Experts of a small language model.
Experts: 32 experts in each of 7 layers, 64 GeGLU neurons an expert, 4 picks a token, a sigmoid router.
Below are experts of layer 3 (counted from 0) of a mixture-of-experts language model. Rows are named router (the router's row for the expert), gate (a neuron's input weights, with its number), up (a neuron's input weights, with its number) and show model dimensions 0-191. Each number is 50 + 12 x the weight over its row's rms, rounded and kept within 0 to 99.
After each expert's rows: "mostly gets" lists some tokens that are sent to it at least half of the time. This comes from a sample of Wikipedia text that the model never trained on.

# expert 6
router:32 35 42 47 52 19 52 53 35 57 40 47 35 58 55 26 15 52 67 39 37 66 75 50 49 20 53 59 55 29 38 40 51 42 26 56 64 54 42 37 42 59 49 56 49 57 34 48 59 42 53 55 40 61 66 35 61 36 55 46 45 66 29 59 36 58 52 48 59 57 70 57 62 30 52 28 48 46 42 49 51 54 47 53 34 62 41 49 40 44 51 37 47 64 49 70 55 48 50 65 48 57 46 50 62 59 56 82 50 35 68 59 66 24 69 68 40 41 20 55 69 21 52 34 35 40 60 56 52 52 58 56 56 51 43 58 77 39 48 67 50 47 59 38 58 45 73 50 43 50 60 44 44 53 59 61 35 47 39 55 48 39 45 39 46 63 51 24 69 53 67 55 26 44 55 54 50 43 57 42 45 51 48 44 47 58 35 50 49 42 67 55
gate4:35 42 58 47 37 38 47 42 36 58 56 38 31 41 49 41 22 37 44 38 31 50 40 45 48 50 41 59 59 46 47 33 42 59 22 56 50 76 55 23 61 58 32 76 35 49 35 38 56 64 49 44 35 55 67 43 34 52 26 50 65 50 52 33 58 52 71 64 46 35 48 61 52 60 36 48 66 69 59 51 50 51 79 48 30 46 31 35 41 36 52 48 40 72 59 64 39 40 46 69 47 56 45 51 47 60 54 51 45 32 51 58 40 65 62 67 55 50 65 46 74 39 40 60 41 55 47 44 40 33 44 56 57 65 28 44 70 63 39 52 63 66 52 68 51 50 69 45 37 49 46 58 45 41 46 49 50 42 56 41 51 20 52 35 42 41 57 43 58 36 45 48 57 58 65 72 52 39 56 19 35 35 27 60 42 64 49 56 55 37 59 49
up4:52 45 57 51 29 53 47 56 41 43 64 56 56 24 31 50 35 58 64 57 38 46 41 58 54 54 55 56 30 33 61 46 60 58 53 50 59 66 63 73 54 59 50 28 47 50 61 56 34 48 38 57 60 51 47 43 39 73 59 65 43 43 35 60 49 47 53 57 49 43 65 52 55 69 38 52 50 45 72 46 16 50 26 68 30 49 49 45 53 61 49 46 46 46 59 73 40 35 50 33 30 39 37 64 66 55 49 28 35 42 73 41 53 52 48 32 47 41 61 46 42 51 64 75 49 44 56 55 52 67 54 62 36 36 49 28 25 58 60 53 64 44 37 57 21 57 38 45 58 41 83 58 43 52 44 56 45 54 76 25 43 51 56 80 37 57 62 73 27 43 55 46 48 41 51 43 50 44 38 60 43 43 60 44 49 30 63 52 50 44 71 51
mostly gets: " first", " one", " two", " second", " only", " three"

# expert 14
router:40 50 85 44 63 49 45 43 53 54 54 44 50 37 59 55 56 83 66 28 42 46 39 54 17 50 46 61 48 43 50 55 43 64 62 75 64 34 55 38 59 36 56 69 52 64 44 52 59 69 63 30 53 66 52 44 51 34 47 57 48 65 59 52 53 59 30 58 45 63 44 26 53 69 45 56 43 55 48 69 40 55 52 59 56 46 50 39 37 34 54 28 66 54 60 53 51 38 43 63 48 69 51 52 69 60 49 48 49 60 44 48 52 40 59 68 60 54 46 56 53 59 61 39 52 66 20 51 39 50 52 61 58 42 42 50 31 64 72 79 50 54 30 73 44 49 73 47 36 48 37 54 59 70 51 64 43 37 51 60 35 41 63 53 35 41 47 54 47 15 55 46 69 46 70 60 59 47 35 48 63 56 28 22 51 57 42 49 47 45 53 34
gate3:52 54 38 37 29 39 63 64 56 58 34 43 42 51 41 57 39 48 39 45 65 52 51 76 16 58 73 25 42 57 53 45 55 54 51 39 79 46 45 24 56 47 56 56 37 34 27 41 55 49 31 36 63 53 56 67 46 50 39 59 47 48 52 53 63 64 40 51 41 45 42 24 32 64 45 48 38 50 47 78 52 48 45 38 66 42 50 32 53 48 55 48 43 64 80 32 58 43 46 49 29 72 53 51 54 46 37 33 43 47 60 56 54 53 46 44 53 28 46 54 54 39 66 35 51 45 55 61 45 37 73 50 40 34 38 51 51 65 51 35 53 57 47 69 52 42 63 52 47 35 44 59 80 41 73 67 62 41 47 73 43 65 51 33 63 51 45 43 49 35 56 80 34 53 49 55 62 38 58 49 35 57 27 43 36 63 42 34 40 44 54 50
up3:34 56 37 55 27 48 69 46 42 49 44 58 48 60 48 51 60 47 66 51 62 42 38 75 19 53 71 29 46 47 53 56 48 62 50 52 89 35 43 20 50 34 53 67 42 50 29 45 56 57 36 36 55 51 52 67 54 39 35 53 54 43 31 57 59 73 58 55 52 44 48 38 46 58 32 42 44 56 59 53 51 58 49 37 49 33 57 36 42 42 57 42 31 60 84 28 20 48 60 49 33 55 33 57 56 54 54 38 47 47 65 66 52 69 44 59 57 37 52 51 46 53 54 39 42 49 41 56 44 56 62 61 32 29 39 71 54 56 46 46 52 39 39 70 62 42 55 40 48 36 49 76 72 45 62 57 59 43 54 56 54 56 37 44 54 48 53 50 52 50 51 71 55 67 37 58 57 45 67 41 45 75 34 52 44 66 41 27 19 37 50 45
mostly gets: " film", " time", " career", " team", " University", " Party"

# expert 4
router:56 54 48 69 73 53 42 39 58 59 44 39 39 55 49 32 48 51 67 43 38 67 48 72 47 52 60 40 24 51 43 57 52 53 55 45 54 55 55 48 34 44 55 50 53 44 42 42 47 43 56 55 52 45 41 58 44 51 43 44 44 59 67 51 37 57 48 59 40 49 32 46 46 65 54 59 36 57 32 68 08 73 38 41 36 44 56 44 48 35 44 36 54 56 56 45 46 56 47 48 41 53 35 54 80 68 56 30 55 59 61 49 37 59 62 53 33 42 50 55 46 41 46 57 44 14 54 57 46 54 44 17 49 67 47 48 43 38 74 44 51 41 48 60 53 52 45 46 38 43 53 63 62 53 77 39 42 49 43 59 23 55 43 48 53 29 49 91 50 46 31 56 66 54 50 56 71 36 42 06 43 34 47 46 25 56 49 52 56 72 57 36
gate10:39 51 32 56 66 45 56 38 75 53 50 67 43 57 54 33 39 52 61 34 49 63 14 60 47 50 42 65 47 35 67 45 57 40 55 35 51 29 48 26 46 28 63 48 54 26 50 40 31 66 47 55 45 62 42 49 55 49 50 45 53 53 70 69 41 57 52 47 58 58 36 59 24 53 57 61 33 39 29 41 55 37 56 42 34 54 41 35 51 62 47 61 47 56 56 35 67 43 57 63 41 66 56 47 52 71 43 33 57 46 62 61 39 59 44 50 59 49 65 44 52 49 52 61 31 35 47 41 41 64 53 31 36 43 41 47 53 51 67 55 56 67 34 55 52 54 50 40 42 47 32 31 51 59 52 51 52 36 27 48 43 35 39 44 38 57 54 52 63 44 54 89 51 64 58 58 94 53 38 58 44 46 80 38 40 39 37 49 54 48 46 22
up10:42 43 56 50 41 54 53 67 21 51 46 35 58 58 35 30 59 51 48 60 67 51 32 51 58 27 37 27 46 54 41 41 48 54 54 54 49 54 38 53 39 51 45 34 49 42 41 45 39 39 38 63 55 57 61 33 44 46 41 67 31 42 57 59 39 67 22 48 32 39 26 42 65 52 51 49 60 61 47 64 30 59 27 39 34 36 73 32 34 45 51 50 65 47 46 41 64 47 28 48 40 51 62 59 55 80 50 84 50 56 71 56 56 62 76 35 47 42 36 47 70 49 57 41 61 65 55 44 31 40 50 41 65 50 45 37 62 62 61 69 53 53 66 56 63 45 64 36 58 53 59 53 41 44 43 49 43 74 54 43 49 61 66 50 36 57 61 79 54 64 52 47 53 66 58 46 39 60 53 46 57 54 74 45 61 72 69 65 58 66 52 39
mostly gets: ")", ");", " =", " (", "};", "}"

# expert 16
router:61 31 69 74 64 42 37 51 55 64 54 16 41 51 69 21 42 41 55 69 62 64 52 35 00 42 37 61 60 54 62 58 49 53 53 44 54 44 57 36 47 42 65 58 57 56 41 46 54 54 49 58 40 42 44 58 49 64 54 45 50 59 49 57 30 58 59 44 48 48 35 55 50 36 62 62 45 45 34 54 57 50 31 43 62 42 48 42 52 44 53 59 38 88 81 46 40 46 75 41 46 49 50 42 62 57 62 64 57 58 55 44 53 51 41 39 54 45 68 54 48 60 34 37 60 39 50 59 40 44 56 34 65 67 45 62 61 42 44 48 49 60 39 39 44 84 39 70 48 46 37 20 66 68 56 40 64 51 47 51 38 58 60 39 43 40 26 64 52 55 62 65 51 48 45 53 44 26 43 45 48 33 38 45 44 41 55 38 59 40 50 62
gate13:53 56 51 46 48 52 55 36 61 69 31 39 55 42 54 47 77 37 67 58 58 47 62 57 42 52 48 30 66 45 43 48 49 48 59 68 64 51 49 42 46 33 72 62 37 40 51 26 50 35 36 44 44 41 33 58 64 44 39 43 55 56 49 76 16 59 46 46 29 49 53 25 66 51 53 60 30 60 45 60 66 44 17 40 54 55 36 51 63 41 65 26 43 52 62 40 59 37 34 43 41 50 52 32 49 41 44 31 46 53 31 45 46 76 43 37 39 46 55 47 49 65 55 38 54 22 50 54 60 47 54 57 35 66 40 59 50 43 53 47 58 35 57 36 39 61 44 30 33 62 56 67 69 29 48 44 59 33 58 46 46 57 38 40 59 53 76 71 65 46 40 61 36 59 38 49 49 57 60 43 53 56 76 44 52 33 67 53 55 33 42 70
up13:26 38 35 47 39 41 56 49 51 48 57 55 42 43 56 56 37 75 38 36 28 55 33 61 61 63 80 65 38 67 63 48 38 55 57 66 43 52 35 43 65 46 15 36 57 55 51 45 68 76 77 55 59 43 64 49 26 57 59 50 47 44 36 49 64 51 51 50 59 29 63 57 53 52 38 52 71 51 36 53 56 67 73 59 56 57 64 50 25 49 47 71 51 59 46 45 48 72 48 65 49 29 40 61 62 54 51 49 50 42 45 38 44 56 68 61 49 50 43 40 47 39 68 47 64 49 43 50 35 46 67 56 50 40 43 52 53 64 53 53 56 59 37 54 47 30 47 71 67 55 38 62 51 54 38 56 48 51 44 37 48 65 72 59 58 50 46 29 55 79 65 28 57 60 56 41 39 30 34 50 49 54 55 35 64 52 30 64 48 69 64 27
mostly gets: "o", "ia", "en", "i", "y", "us"

# expert 12
router:46 25 57 43 64 42 20 42 39 47 62 59 49 47 67 28 24 61 58 63 45 45 66 46 47 43 49 29 47 41 63 64 38 66 50 64 62 62 50 41 47 56 35 32 42 51 59 38 29 61 56 33 51 62 67 43 64 47 49 51 45 49 44 59 51 59 40 52 27 72 58 40 63 44 38 56 36 53 44 54 50 53 60 55 49 46 30 43 49 45 63 37 60 71 62 75 73 32 60 51 46 71 42 64 49 76 31 61 66 53 42 50 37 32 48 43 50 47 73 46 44 40 46 61 16 49 49 62 41 53 49 38 47 48 46 54 54 55 60 48 41 53 47 50 54 60 56 78 42 30 39 38 69 46 58 72 34 32 46 51 49 59 54 30 29 18 44 44 56 31 40 54 44 37 70 44 30 47 36 44 50 39 51 46 30 60 57 36 51 51 52 44
gate2:52 37 41 41 37 56 23 39 49 57 46 48 45 58 28 45 57 37 62 50 43 55 37 37 27 31 42 72 59 39 50 55 51 58 59 54 80 61 52 45 69 49 54 64 45 44 36 33 54 72 49 75 57 44 28 34 73 23 50 59 37 50 59 68 45 64 35 65 42 56 55 56 54 37 44 52 35 64 59 46 59 57 56 56 50 48 56 42 58 59 43 42 72 55 67 35 40 48 51 74 58 50 35 42 43 24 61 61 66 44 58 59 51 48 66 64 69 63 63 68 36 42 50 49 30 64 47 63 32 67 47 52 57 44 65 30 50 28 36 41 47 43 61 48 64 25 58 41 37 50 51 61 57 62 28 45 45 43 48 33 34 41 52 53 44 59 51 50 46 35 59 51 73 29 58 32 63 38 58 40 42 64 60 28 57 59 61 45 43 43 51 67
up2:65 60 39 39 34 51 52 35 55 51 56 64 29 59 18 34 54 57 47 38 55 46 70 42 37 22 50 38 60 53 50 47 41 48 52 45 42 34 54 43 57 49 58 58 68 29 41 48 48 71 43 52 58 59 43 74 70 31 38 54 56 61 54 38 56 60 49 57 42 51 38 57 63 50 41 46 56 45 57 55 56 51 48 66 63 52 72 75 58 50 46 50 57 63 47 62 68 52 43 46 71 52 41 49 50 43 67 56 63 53 46 45 34 37 48 59 40 28 52 44 18 39 32 52 40 54 52 47 43 70 58 54 63 30 63 87 49 42 56 50 55 63 66 59 47 42 46 33 77 65 42 58 35 51 43 50 51 66 45 49 57 72 60 81 45 60 35 48 60 46 43 50 77 44 48 38 37 84 52 54 56 66 40 23 47 54 62 61 63 61 55 59
mostly gets: " well", " c", " p", " b", " San", " f"

# expert 28
router:52 41 50 72 63 59 46 46 53 41 56 04 48 70 61 31 35 44 41 74 42 50 55 41 20 63 40 61 42 55 71 49 52 52 70 57 57 38 53 37 81 54 61 53 58 59 36 57 65 56 67 40 59 38 47 48 53 33 50 55 51 56 47 51 37 42 65 27 53 60 50 67 47 50 56 49 32 38 30 40 54 62 34 56 69 70 33 41 75 41 46 52 42 70 68 42 50 51 62 60 44 56 50 46 50 51 70 65 58 54 77 36 43 61 49 41 51 36 64 41 37 67 57 39 43 44 55 62 45 40 45 20 63 70 54 49 66 22 55 46 63 76 44 49 51 55 46 42 59 32 51 37 67 63 44 39 55 41 49 51 46 53 55 41 42 54 23 67 53 58 55 54 40 39 44 37 34 37 45 56 54 40 56 40 52 50 45 43 55 40 57 68
gate2:22 48 62 65 82 47 50 63 63 36 49 58 47 39 74 58 57 41 58 59 32 54 48 30 56 37 39 52 41 34 44 60 36 60 57 51 73 38 56 36 56 62 69 47 72 55 49 40 68 60 50 23 44 54 56 34 47 48 51 51 56 63 55 37 45 53 64 69 66 54 46 52 56 69 42 43 48 49 52 49 55 43 61 71 72 54 54 50 40 50 51 60 60 60 30 62 40 60 29 47 49 37 50 69 48 55 55 39 46 59 63 38 59 51 53 44 76 42 68 75 57 49 52 41 67 49 36 44 59 55 57 42 71 65 32 68 55 49 73 47 68 76 33 40 67 23 29 63 53 36 51 61 45 38 52 37 51 45 43 51 46 57 53 58 67 32 49 59 66 61 70 44 60 56 53 40 44 41 43 43 57 62 33 50 50 66 16 57 60 59 44 47
up2:48 73 51 41 73 59 45 29 57 46 41 53 41 56 62 39 41 29 58 44 58 48 80 49 60 56 47 57 46 22 63 32 35 59 42 30 62 57 51 27 63 45 44 37 57 71 52 60 58 67 36 49 77 48 45 33 69 48 57 46 60 46 55 46 45 60 61 37 60 64 49 58 40 48 51 53 48 53 69 59 52 49 45 44 74 50 48 38 48 34 48 65 55 56 36 68 38 65 45 52 64 50 49 54 38 63 64 49 62 84 54 29 73 57 41 44 59 46 69 64 50 74 60 76 45 57 71 35 52 58 57 42 48 54 44 65 41 53 42 45 48 64 40 64 58 55 42 50 79 46 47 50 57 64 38 34 59 41 51 48 32 79 42 55 24 28 49 57 49 52 52 54 35 68 62 55 36 22 47 41 58 50 53 64 62 51 42 47 52 67 56 35
mostly gets: "'", "s", "er", "es", "el", "en"

# expert 3
router:46 36 51 34 58 32 28 38 44 40 48 46 50 59 54 51 32 49 43 74 57 43 49 60 61 38 52 37 56 38 54 44 41 51 41 76 71 49 53 45 35 64 55 30 37 46 52 41 50 59 65 38 67 67 41 47 50 40 64 70 41 56 58 55 29 63 52 42 26 89 35 64 51 40 23 60 38 66 50 46 40 51 49 43 44 49 28 47 42 41 62 36 34 63 68 47 48 37 51 56 49 56 54 63 57 67 45 40 60 54 52 33 20 42 61 44 51 40 64 43 36 44 43 58 57 43 49 42 39 44 66 38 54 57 27 50 45 49 38 55 80 56 55 58 49 55 38 75 49 37 55 59 56 43 44 60 70 28 32 51 53 48 65 41 50 35 36 42 54 44 56 58 48 63 64 34 39 57 48 38 48 18 51 43 33 69 47 27 56 66 73 40
gate1:64 33 40 47 26 58 50 56 39 59 45 38 44 56 36 19 50 75 51 32 49 32 45 48 45 46 43 44 65 36 56 44 54 52 51 80 69 29 62 52 51 47 10 53 33 62 62 36 28 55 53 50 35 71 40 49 49 72 61 73 48 59 27 56 43 68 50 39 55 27 42 43 50 58 57 59 65 67 42 69 56 73 64 51 46 62 44 47 54 55 57 53 62 40 35 40 54 56 42 69 38 58 39 58 51 63 37 38 47 48 42 46 37 56 37 52 71 49 31 58 53 46 52 55 45 71 42 53 43 33 37 72 38 58 41 70 52 56 50 62 40 51 29 60 39 40 47 43 58 42 24 53 59 30 39 57 37 34 65 48 63 47 66 74 66 57 46 42 59 49 48 45 39 41 51 44 48 39 52 67 28 37 41 41 50 39 50 45 58 44 50 38
up1:30 51 70 43 64 44 51 32 53 50 57 56 52 33 65 54 42 28 45 69 38 58 58 49 81 55 43 55 30 55 59 60 50 36 56 28 32 65 57 53 39 54 76 59 79 40 51 66 71 38 51 49 42 30 52 40 53 28 57 39 50 55 67 51 49 48 62 62 63 77 67 60 61 47 40 43 26 52 60 34 41 22 43 55 60 64 56 52 43 43 39 60 40 45 53 68 48 38 53 19 68 60 48 44 61 42 67 50 55 44 65 44 52 51 57 55 51 51 68 52 48 52 54 36 59 36 65 38 60 58 30 33 60 49 48 26 36 32 42 32 50 64 80 49 65 61 61 64 45 39 67 40 48 64 52 35 62 60 45 47 51 48 27 31 48 60 55 55 49 52 47 53 50 57 72 59 50 51 44 45 76 43 54 54 51 47 47 61 39 67 56 60
mostly gets: " A", " B", "N", "S", " L", " P"

# expert 1
router:28 54 52 56 64 55 45 41 30 99 41 37 47 26 71 56 46 55 61 38 31 41 51 53 48 31 35 37 50 60 58 75 36 59 58 61 63 56 58 47 53 52 40 59 53 48 59 45 53 50 59 33 42 65 53 55 36 30 73 43 30 35 53 64 48 79 35 58 72 58 45 45 48 70 38 52 40 77 33 60 36 56 37 41 49 64 37 49 46 44 54 50 61 43 44 58 39 52 35 39 49 62 56 56 52 46 67 47 34 77 62 45 49 53 62 49 41 48 53 76 37 67 30 62 46 48 47 26 40 40 41 53 34 68 40 44 52 39 50 61 41 40 50 54 60 51 53 48 35 45 54 53 61 43 45 46 49 60 32 58 32 57 59 37 52 34 42 50 45 46 31 51 54 13 68 52 76 47 51 41 63 29 40 48 55 51 50 38 57 43 54 45
gate3:61 58 68 88 54 41 52 42 26 58 31 26 62 51 38 37 54 41 56 31 54 62 42 59 30 37 53 62 46 31 45 59 46 63 69 41 51 65 37 54 43 47 33 44 64 52 45 52 72 68 52 21 77 61 66 53 37 44 43 52 46 57 76 46 40 68 38 33 74 35 49 39 25 51 52 48 38 72 62 62 38 62 49 58 52 56 43 49 71 42 41 47 61 72 62 45 29 51 39 40 47 61 62 43 73 52 39 45 47 68 31 55 55 53 58 51 53 48 49 39 40 39 66 44 38 27 39 56 47 57 53 59 56 65 37 56 63 42 65 54 38 41 40 59 45 50 57 50 44 43 33 65 59 44 61 42 41 52 78 68 46 62 46 29 60 42 40 45 60 47 29 51 47 56 72 49 42 51 55 57 64 40 34 38 58 33 40 59 59 51 52 57
up3:29 49 57 47 39 45 32 46 49 39 53 32 40 50 55 47 39 56 29 52 54 68 66 65 51 51 41 51 54 45 39 38 48 62 79 49 55 53 39 58 37 36 43 46 46 47 63 41 54 58 50 49 57 46 50 44 49 47 32 31 62 25 67 68 61 35 35 52 42 28 65 30 64 30 44 74 48 38 51 58 47 72 41 40 44 50 74 23 57 57 40 60 57 42 39 29 51 50 50 48 53 62 52 44 32 37 51 24 43 73 55 43 53 62 53 48 63 52 44 49 34 50 54 44 27 66 71 62 63 46 46 64 24 29 39 58 56 44 70 48 35 50 28 60 40 25 44 59 56 48 47 54 40 59 60 43 38 45 50 54 51 65 62 72 54 57 48 75 53 53 48 46 48 57 63 43 61 68 59 58 80 31 41 25 58 61 37 63 62 60 43 69
mostly gets: "′", "°", " name", "″", " ·", " JPL"

# expert 2
router:42 27 54 45 60 44 45 56 42 49 61 36 35 56 53 25 43 53 65 77 54 51 77 22 22 47 17 44 55 39 61 65 48 51 54 53 45 36 58 49 47 44 46 54 52 46 49 54 45 52 65 56 48 45 48 48 62 49 52 52 46 71 48 67 30 50 76 49 43 54 36 50 48 38 47 62 45 65 36 52 44 70 41 37 70 48 43 40 53 44 47 62 44 87 53 45 66 53 63 60 40 67 54 45 52 59 55 85 67 55 67 44 53 47 52 59 63 49 70 47 53 64 62 47 42 31 54 84 53 38 38 52 73 61 56 44 68 35 40 54 39 62 50 38 25 68 43 69 51 43 28 31 51 62 63 44 51 47 47 62 47 47 65 38 63 50 34 54 46 41 47 63 46 40 60 66 44 40 43 56 58 32 31 47 54 43 58 32 46 35 39 53
gate4:43 59 32 37 56 43 47 63 55 66 41 43 65 37 51 50 57 54 49 46 53 64 65 43 69 49 59 43 29 42 36 50 46 33 43 53 51 44 38 58 55 65 65 65 78 49 72 66 36 46 60 52 50 28 60 64 66 53 55 48 53 72 42 55 41 44 45 49 58 63 46 50 48 53 40 48 12 69 58 59 45 67 43 45 44 55 44 13 39 66 46 45 54 80 34 74 55 58 56 35 47 73 56 66 55 35 52 50 45 72 47 52 44 55 29 61 32 48 42 60 65 55 43 25 39 39 61 45 61 49 48 74 58 52 44 60 75 41 58 46 61 62 68 38 36 45 62 43 42 36 38 30 63 64 37 40 50 31 69 47 38 30 55 38 66 43 44 60 61 42 43 67 25 58 45 39 36 54 54 47 55 43 54 50 53 70 44 55 39 56 54 55
up4:49 69 52 43 25 49 36 60 43 55 61 47 60 40 25 52 60 43 38 58 34 50 56 51 56 69 48 62 40 42 44 49 50 51 69 64 62 43 62 62 53 39 56 44 39 40 69 32 57 51 50 52 55 47 44 80 62 47 54 47 16 64 52 27 39 52 49 63 42 54 45 55 27 59 66 54 34 27 45 62 52 60 38 56 62 55 63 64 21 57 47 53 55 46 08 57 61 58 62 43 58 53 68 39 63 43 49 31 67 53 27 54 64 41 52 57 49 61 66 68 43 49 68 49 43 36 49 51 50 46 60 40 60 40 37 85 43 56 66 62 75 62 55 37 63 57 47 55 42 45 76 35 52 45 52 42 49 54 33 29 43 34 36 46 57 57 39 43 49 60 41 51 60 63 36 37 46 47 55 37 42 49 62 30 43 53 41 30 46 34 43 38
mostly gets: "o", "an", "er", "in", "en", "y"

# expert 11
router:38 47 53 52 73 51 37 49 48 72 60 39 34 55 48 36 57 54 56 40 61 53 47 59 65 29 44 41 37 44 52 59 54 58 55 43 75 48 51 41 38 45 46 41 73 63 41 43 52 55 53 42 61 51 47 37 44 45 50 65 71 63 47 45 24 48 38 18 46 70 56 50 61 43 47 70 38 46 41 60 22 48 53 26 70 45 41 40 42 42 26 21 31 56 40 70 40 50 42 47 33 60 41 40 53 57 52 39 46 39 49 45 39 39 46 47 32 58 44 63 50 38 37 56 40 26 36 60 52 54 54 30 81 64 54 52 73 32 60 57 68 76 50 57 25 40 51 41 31 46 54 46 44 52 55 49 72 48 70 55 49 60 38 38 50 41 33 66 54 46 52 77 54 62 78 60 50 36 31 38 40 50 48 48 39 40 52 56 52 53 44 50
gate9:57 56 41 63 48 62 48 69 50 57 65 39 57 75 64 65 64 45 41 42 31 44 63 51 66 45 50 39 48 47 54 58 38 44 55 32 55 62 55 46 52 24 48 54 58 45 45 52 42 46 39 75 65 52 59 55 48 28 56 70 63 65 31 53 41 52 68 53 65 69 55 31 50 61 43 55 48 75 52 60 56 58 45 32 47 37 79 55 48 47 69 29 46 39 54 54 31 22 58 51 39 47 50 77 45 51 51 51 25 34 50 55 41 77 41 43 35 52 51 58 25 62 47 29 59 63 43 57 69 33 39 42 34 43 47 38 58 52 48 46 58 57 58 48 38 50 57 46 19 53 29 39 61 13 67 44 37 62 49 63 57 58 45 44 44 41 58 55 60 45 56 33 39 66 60 57 57 55 61 53 48 54 58 21 35 41 66 60 53 57 59 45
up9:60 30 72 54 59 41 46 40 62 52 33 67 51 35 43 43 28 43 48 63 54 64 23 61 48 58 62 57 46 45 40 36 65 54 35 62 42 30 54 53 39 61 45 47 49 43 65 50 19 36 51 49 32 54 51 44 66 71 42 30 34 40 62 41 49 48 34 41 32 39 49 61 57 46 64 37 45 43 47 57 39 55 63 62 32 57 45 49 57 62 26 79 69 70 57 35 49 79 34 67 42 50 48 26 44 62 60 47 64 68 62 43 72 50 58 52 65 32 63 58 73 39 44 64 46 37 55 51 38 67 60 51 46 56 49 66 49 56 52 64 68 51 50 44 56 58 45 52 62 47 69 51 36 69 52 45 40 36 48 53 55 38 49 68 54 48 69 58 31 57 44 51 56 63 43 52 26 57 29 59 38 51 33 51 64 57 33 48 77 40 54 43
mostly gets: " |", "};", " —;", "%;", "%", " –;"

# expert 31
router:34 35 64 54 58 62 48 39 57 44 54 34 35 54 43 36 58 61 54 35 31 62 46 46 26 59 33 36 27 53 67 44 32 56 71 63 63 34 51 40 48 49 53 58 56 52 31 52 55 47 68 37 74 71 59 53 68 25 49 63 66 62 44 63 57 52 50 52 25 44 42 43 55 68 50 52 57 18 24 76 42 64 40 40 59 44 52 44 73 38 50 65 48 73 64 72 57 39 63 61 44 71 49 48 54 59 50 63 62 43 62 41 61 41 63 52 57 51 46 51 46 64 58 36 50 50 43 78 36 33 44 75 44 57 58 65 48 49 54 65 37 65 52 52 40 53 58 24 42 45 40 44 58 57 64 44 42 62 57 53 38 51 59 48 58 57 52 58 44 25 54 54 65 44 50 74 49 45 48 48 75 55 27 33 36 55 48 45 60 49 48 36
gate3:75 58 41 41 70 40 55 70 59 46 58 46 52 47 48 43 41 41 66 32 43 23 52 41 51 55 57 65 50 52 63 42 53 52 59 33 61 63 46 37 63 71 56 42 50 55 75 36 56 62 33 53 48 64 34 49 47 34 53 46 37 63 52 62 37 67 35 61 46 55 62 61 50 65 87 54 49 21 57 55 56 69 41 61 71 26 51 40 72 60 30 58 56 26 67 49 50 43 60 66 28 70 42 51 62 69 45 63 64 37 66 41 64 42 38 57 56 14 45 44 33 58 36 62 55 57 46 48 43 40 51 46 50 47 46 54 39 61 50 57 49 53 57 61 54 46 40 24 46 53 51 39 73 59 38 57 40 45 42 22 61 47 66 32 51 64 49 69 53 31 45 54 56 47 45 62 36 51 39 39 67 64 54 52 46 61 54 46 64 58 40 56
up3:46 38 52 50 50 48 55 56 42 46 48 44 21 57 72 45 48 51 55 55 42 81 56 65 44 47 54 55 58 42 57 59 47 48 53 43 47 54 43 48 36 59 64 53 28 52 48 56 46 45 41 29 72 61 53 48 60 44 45 70 32 59 43 51 39 51 57 53 48 17 51 46 66 66 45 65 51 41 52 54 60 60 61 76 41 51 48 50 54 48 53 43 51 73 68 42 86 55 53 52 45 32 45 45 55 74 51 57 57 59 42 40 55 53 51 55 43 61 65 52 64 64 81 53 40 54 54 49 35 74 66 39 44 39 64 44 41 49 21 57 73 62 67 67 50 70 54 37 51 33 55 53 54 53 36 59 53 23 41 68 55 29 72 58 54 42 38 52 41 33 36 58 48 68 44 54 54 26 28 60 55 69 51 59 44 82 54 23 50 49 52 46
mostly gets: " him", " work", "ation", " use", " system", " used"

# expert 13
router:49 47 49 56 59 53 43 51 49 58 62 50 45 59 60 55 22 49 64 66 56 41 64 25 49 48 61 57 42 51 43 30 32 52 59 52 50 50 49 31 46 38 66 35 46 64 45 34 25 46 56 51 52 53 63 29 64 49 50 61 86 61 72 71 44 42 36 16 67 36 33 47 59 58 49 49 47 62 35 45 59 70 44 54 61 44 36 37 54 50 40 40 68 42 32 73 64 47 60 56 45 58 55 70 50 51 60 42 52 61 57 43 36 50 63 52 30 45 27 55 71 54 44 46 26 39 41 56 40 61 56 38 65 45 33 67 40 53 48 50 76 57 47 62 52 88 43 63 48 42 19 46 46 43 64 64 52 55 56 54 44 50 82 48 38 39 56 40 49 31 50 67 50 37 47 42 42 61 63 44 50 55 51 36 58 49 56 57 50 70 52 45
gate10:51 47 39 49 51 41 53 47 58 39 55 44 39 46 46 42 50 54 50 67 32 43 53 39 50 44 49 55 47 56 45 47 67 73 64 41 60 53 81 39 41 78 65 39 23 63 34 49 35 65 53 59 57 33 42 48 42 51 42 55 36 32 46 47 45 65 58 44 28 43 58 41 61 35 68 63 45 39 66 40 78 48 30 36 74 45 49 27 55 63 62 68 25 34 58 36 50 59 43 48 48 35 57 53 44 52 77 62 57 56 40 54 64 41 58 73 36 54 48 49 57 45 34 60 54 53 67 69 39 57 35 56 63 35 57 52 53 49 78 52 51 45 60 19 38 33 50 52 51 71 65 56 38 37 50 55 59 47 56 42 64 56 69 57 36 57 25 31 37 47 49 35 48 70 48 46 58 27 30 49 54 38 67 53 45 55 43 55 46 52 61 34
up10:42 59 51 51 51 46 67 64 59 63 59 39 50 52 43 84 52 42 50 25 68 61 56 59 55 53 61 48 76 32 40 32 52 68 46 59 33 26 36 34 60 33 45 32 56 36 50 27 52 52 44 48 50 54 37 41 50 64 36 37 65 46 35 56 60 33 40 47 62 55 51 65 47 49 26 49 51 38 44 62 55 52 53 52 48 66 59 47 53 36 21 56 32 61 57 75 39 41 37 70 38 43 53 40 55 48 40 57 11 48 47 31 42 57 55 53 58 52 53 61 47 56 39 51 57 35 24 56 58 38 44 54 71 63 42 44 57 57 45 45 54 57 26 58 52 52 60 55 43 58 59 44 45 59 33 39 61 48 46 41 57 48 12 42 69 60 53 60 39 58 57 53 54 35 50 50 52 80 72 61 39 45 44 39 34 34 40 38 39 36 69 59
mostly gets: "\n", "|", "==", " \"", "===", " =="